Experts of a small language model.
Size: 14 layers, width 128, vocabulary 8192, 47.4M parameters.
Experts: 128 experts in each of 14 layers, 64 squared ReGLU neurons an expert, a sigmoid router, a shared expert of 64 neurons.
Training: a variant of SOAP for the experts, 398M tokens.
Below are experts of layer 4 (counted from 0) of a mixture-of-experts language model. Rows are named router (the router's row for the expert) and show model dimensions 0-127. Each number is 128 + 24 x the weight over its row's rms, rounded and kept within 0 to 255. Numbers have three digits each.
After each expert's rows: "comes before" lists some tokens at least twice as common just after its tokens as in all text; "comes after" lists some tokens at least twice as common just before its tokens as in all text. This comes from a sample of Wikipedia text that the model never trained on. Tokens count by the router's weight.

# expert 109
router:134114075142148146126133114118117136165148140158147114126090110118173128094104170110157118113120150130144160150151172103131112148101155135155138153135148108104126122134114116140121119096153117125133079137137122219107122102126088125184152120087104131144111140140110160156135098099107154127151158093095143135117154101151138118112108113108124142110130114111118146149174154110142147197106
comes before: " in", " of", ",", ".", " by", " on"
comes after: " the", " his", " was", " to", " and", " a"

# expert 64
router:135098097135158150099122099116096101169169130158121125158112135140169125112093143098154125096133165166152142149164167095120112160103149122110163162132149103106139105165132128165137120101144095107108114113120136160109140128095097149170145110118125124154086154142126142152130097114089165119159157123097140151086141110127100101104128115114098112099165090120100159149166105116144127157148
comes before: "|", "\n", "-", " |", "1", "N"
comes after: " |", ")", ".", ";", "i", " ="

# expert 81
router:147106092146175126119123123143114103172161125160129114120123123128175133102116147096139102110097153148149131124162149085111096195098149119115153126125155115093139120145140137172126141125126113130127149106119134188098136140103099136164146102129102133139096155114138159162145093137099140106152136071120135160113136134140134127108131126071122136121185115114089134156141132147149129195151
comes before: " by", " in", " of", " to", " on", " as"
comes after: " was", " the", " and", " a", " also", " he"

# expert 17
router:121090094106136151125135086152108091160168107170141152154146153144144117118104153124135152094104139131123153157185171088108109134088171142128142172134130082095132125150152116162138126112159069104109131126118136145096127114107117133151150112094135106174088130128093115132144135140093138105150163116118134131134121138124123122103121090096115077111182116094112140159123127129161118131131
comes before: "\n", "See", "History", "D", "S", "Early"
comes after: "\n", " also", "History", " career", " life", "ography"

# expert 94
router:138092092129164152107123097117099108161166132155120123156113145140163125114101147101161115097126163162147140145161168091122105158098153117117169161125148103110143121164133125163141127096130090112114111115123136162111132132094090149161152106111122115164087158145116137157120108116094160119160155115100145155093142115131103096102131101114102103101169095119092158158157109116145117161146
comes before: " the", " a", "9", " an", "–", " also"
comes after: " ", " It", " it", "–", " He", " which"

# expert 77
router:138114109130149154094138104106099118195194127162114135144126137143179137094102157122170127082123158169140160150149163110105114161100149123116145148114145096107141125145131140159123113106151085134120105114124135147112124130115107140156167108118118125157087144138111130160116082123110165115151142092104144155105148118124125104091129105098103115109147098099111143139149080120150119178142
comes before: "0", "1", " |", "2", "9", "8"
comes after: "2", " ", "0", "1", "–", " ("

# expert 119
router:136098092139161151102126093116094111164167128152113119160106144144166117104093141097160116100130164163156144148162161094120095156097154111111164156137150107102145109161128129163135108104131100105108108117123136162109140128094099146169137111117127119154090154142119136157124105107094165120159152111104145151089140112124113101102128101113099110102168095114102161156162103116150127161146
comes before: " |", "9", "0", "1", ")", "2"
comes after: "9", " ", "0", "1", "2", "8"

# expert 83
router:139114114140146155121144056110102108150147139191152108126110126107173127112123111128138139111104138145133167117141203110108098144115140128123144124126138118115156131130105105131125160121126097105105105129147123152100143123118106131158182103138120118150122151125102165176106103128117146132165141085111118165104110079172114126111163093130115110082143103125090159150144120069119148149124
comes before: ":", " in", " of", " by", "==", " to"
comes after: "\n", " was", "==", "-", " his", " He"

# expert 53
router:148102055122144149125136081147095113154165135159138140131134145122164134114111134109143125111121159143151159148164198090118124158124138100129143169128165117089146105135135118166146110099127105130096096116123131144107156132123100144142174082127108131144093137144128123163139113118072169120152158093111131156115140104147123109112115076106121128086169108126104141145147099125142134156123
comes before: ":", " of", " in", " classification", " (", ")"
comes after: "-", " the", " a", " (", "==", "th"

# expert 97
router:137111083131147139107139094130100114179191142145098147128126142124175119106089166124169131096135147145143148137147168114115103137084140106109146139114130094128124124143135123190126116089143086121111115130110131140102141122108090139162165118112117101149100136121108125161131088129111148116154147119094139144107145132131131106103126075094102110106144112080108160167153106105126123189146
comes before: "0", "9", "5", "8", "4", "3"
comes after: " ", " (", "0", "1", "–", "2"

# expert 115
router:134097090138158157103126093123091106169165128154115125145112147140163118111097139096159117103121168159160144144168165094124102152101160113106165158132145101107139109157142125164137119094136097113109110113120137162105144125100101149163144116122122116164089161137114129155126111113090171120159154117104147150089146118134106096106134102117103101103161090114106162153160102121142123164146
comes before: " |", "0", "–", ".", "5", "4"
comes after: " ", "1", "9", "0", "2", "8"

# expert 110
router:126083102139147134109110089153103105176130146146129141122112143140152123120119141122153132117137164174122173148125137099149103147095141119130139143135165081091130117168143112170114142112141070140108139121111142159120116117076091150155140112146139109138100159155114152136125085100083155100150149139121122157076143125128110106124161090124104078101172108095108149152140129126162131152143
comes before: "\n", "|", "-", "==", "The", "==="
comes after: "\n", ".", ")", "==", " ==", "==="

# expert 98
router:137095098135157154102132103119092106167163126147110123159107148141163122110091140096156116104121166162155144146165160096124108147099154113111169159128146105106143108158138131171138121101139094111116110115110135163107134123097094145163144103108121120165091148147123136156118105113093170120160157112106149156093143118127102100102128099113097111103168095114098157153159101117145121169141
comes before: "0", "9", "8", " |", "5", "6"
comes after: " ", " (", "0", "–", " $", "/"

# expert 18
router:135100091136159155101133096113092110168172131155113124154116139140165122104101140097157116101120167163153148145164166099127111149101157111112164160133149099094137115152133127158132124098131099102111110118118138159109134125099098149162151115119125123166087156148120137154126102110087166126163147116096144154093143119124106096104145103112098103100161090116104157155163107115150128166151
comes before: "1", "2", "7", "8", "3", "6"
comes after: "1", "0", "|", "9", "3", "5"

# expert 82
router:133099102137165153097123092125100108167161131152114122158108140140165111106103141099167113103123168160158141139163165101121106165095153111111163162127155107114148107160140125162138118091136096114116114107117143165110141129096096151163144108125132116159087160145124137155129106119097162113157158118101147150088152113134110102102139108116091103101164098107104157152160112117155128160144
comes before: " ", "-", "\n", "|", " The", "ila"
comes after: ".", " |", ")", "3", "5", "4"

# expert 8
router:146097117113134148110119107140108112161173132188103141138125136129196118125111155111158107118136162131125125150167154083136135156108143128118170174141140084114127106155126121155102084085117085155126109137130127154096138141115114142168143102110110134159087149173115143153141097109085183096156142111090120148107129099137115114102129128090103104113130113123102140129130125120143123172117
comes before: " |", "|", " of", ";", ":", " ·"
comes after: " |", ";", "|", " MPC", " a", " ·"

# expert 11
router:137096092134154159095128095110097104166167126157114125161115141130167121107104140100158112101127163163155144147165160097127101161102150114111162159127149106101138107157143121161136120095136096109105113114118134163109143129097097151160141107124129119155090153149135136156126107113093161121161155110101145152091147111121098097102138095118098122099164093119099158160158102121155124165145
comes before: "9", " |", "0", "8", "7", "6"
comes after: "1", " ", "2", "9", "0", " ("

# expert 122
router:135098093137159159103114093112101106168161124148109120156109141146166114104098137102155117095129165164155144149163165098119108151092157108113169159134150099106135106159136125160138121098134093113108114109122142164110137124098097150161141114119129108163091154142114138148120111115095159124165165119098152147093149117118103100101137103119095106097162096119105154152160104119158126158152
comes before: " ", " the", " +", " —", "ie", " −"
comes after: " |", ";", " /", " —", " -", " one"

# expert 87
router:131088097112127145123142097150111094159169128175135158154114143125155109112101151124137142100109138143131145153185197073128108131101177141123145164138124096097135126158135126174126127102159061118108113132121138142109130134107107138149136098097125126169079140125104117161137127134092142092144177114103137121119141115126127113107136124093114080087172111124125134157129127128142107130132
comes before: "\n", "See", ":", "History", "D", "Early"
comes after: "\n", " also", " is", "History", " career", " ="

# expert 125
router:148098131135193167133153090149125081143147127166157129122100118160159141096121115113128106128110152154148152156156172113158086130108135126115134127114120152089158148141127155151137139098166099124118099128132121127077097129120124130141158120149133118162120135126119121170137078142113185103170132112082130184112115079156125112109109111117089106125164088129144135139116110152116109142117
comes before: "==", "===", "The", "\n", " ==", "In"
comes after: "\n", "==", "|", "===", " ==", "The"

# expert 61
router:130097097136159152107123098122096105168164126149107121165100145137165117109094136099157113101133165161160149147164164095124098154097157115105166158131150105110147108161129124165137118095128100116110119111119145162104144132102100150163139112124127123162093163144128138157122109108093164130158152117093154150093143129114106093104143103125098108098160093123103158150161100117145133164151
comes before: " ", "1", "0", "2", "3", "4"
comes after: " |", "0", ";", "3", "4", "5"

# expert 126
router:146120070145134139116120110130080129162148109139136159129150112141140142105097151116151136056130153175150170135136168108114132151071146121117163165106162096134134117142120118164127099121160109143105110143131115142131153108082116132143167106122123135171113175127121148138113098134107143108134154095132127142114129117128129121124120093094097083123167123103137173142168128096184108151122
comes before: " ", "\n", " Total", " Year", " Win", " Party"
comes after: "\n", ".", ")", "History", "\"", " also"

# expert 106
router:133097102133158151103126085120096103164171127156119120157109146139169118112095138099158120100128157161154139147165167100124102153101155113109167156129149103104141110158138125164134132095130085116113113108117138162110135126104096146162142110122124117165089155153119140161130105112089162116157155118099138152086146114126100096106131105112096101104167092113103155150158101115142126161144
comes before: "|", "\n", "-", " The", " He", " he"
comes after: " |", "6", ")", "3", "4", "5"

# expert 121
router:136095095135155156103124096112099105166164126153118113161111143146166115104096144100155113100130163163156130148159162098121099155096148118104162159131150103107145115161131129166135116102127090102109111118117144157108141122097094148164141113119123118162090157145122140154131108115094164120162161115101152151092141118121097093105137100112099100105153096118099162152164106112154125159150
comes before: "0", "9", "8", "5", "6", "4"
comes after: " ", "–", " (", " $", "°", "′"

# expert 123
router:140095098128159155102127096125094107164169127156117119157117144147172123109096140098159121106133169162154148142164168094119106153095160114107167163137152103110135117157130135163139114094130089114109114113116136162108134121100096148161145108125128113157087155150124131152121106107093163120159161112097144146094149113127105098106134108115103099101159094116103163149156109120152121167145
comes before: "1", "2", " |", "3", "4", "5"
comes after: " |", "|", ";", ":", " /", " March"

# expert 45
router:137117113132142145084132103106095116193188130151122131148111151148165139096108157127177121095129156177136159161144156124103122177108141129118141143112138088085146128145142137165132118106162077146126109110121132143114137147112109133152176115123129136153083143129125127172127090141105160132151141112113139152110150125128124108093119104099109107115139102105113138146142082132171122185144
comes before: "0", "1", " |", "2", "9", "8"
comes after: "2", " ", "1", "0", "3", "–"

# expert 73
router:131097100135158159105131095126100112160172128159113125156110142140173120103098143099156116096130172165154144143173158099117104150099154114113162155137146106104142110156129128160133121099133097110110111118117139159103131123094094143165147112124121113167086153142122137146123106117093165108157154116095143150096145117132105096101136101116092099101162093107101162159164111115150110158151
comes before: "1", "2", "\n", " The", " In", "3"
comes after: " |", "|", " in", " U", ";", " ="

# expert 113
router:169120090125125139113136101129110135163162114179128140154137118140163133107109154107141146060151167145140144139147179124115142146101154096118166192128147096131139112172124129200130123097134104136130132137121125153128141127115119131150175122128089130139102137115118145130144113113111137121154167118091142144091127123126130118128143111079086069108185120110119142129163111109141105138141
comes before: " ", "\n", " —", " +", " −", " MPC"
comes after: ")", " ", "0", " —", "%", "3"

# expert 84
router:142077109124138146108153086135098105163220125150106130162122137142166139106108153102170128104127157167151158130179167115115130136102148115124144150127133104098122113161133146180152120097134084126114130120122135143109137117116086142150141111117128131147090148138133129140122104112098142127140162103103131148072144110127110107104130109086118097115167105124106160156171124113160122145136
comes before: "1", "2", "3", "4", "5", "6"
comes after: " |", "|", ":", ",", " in", " January"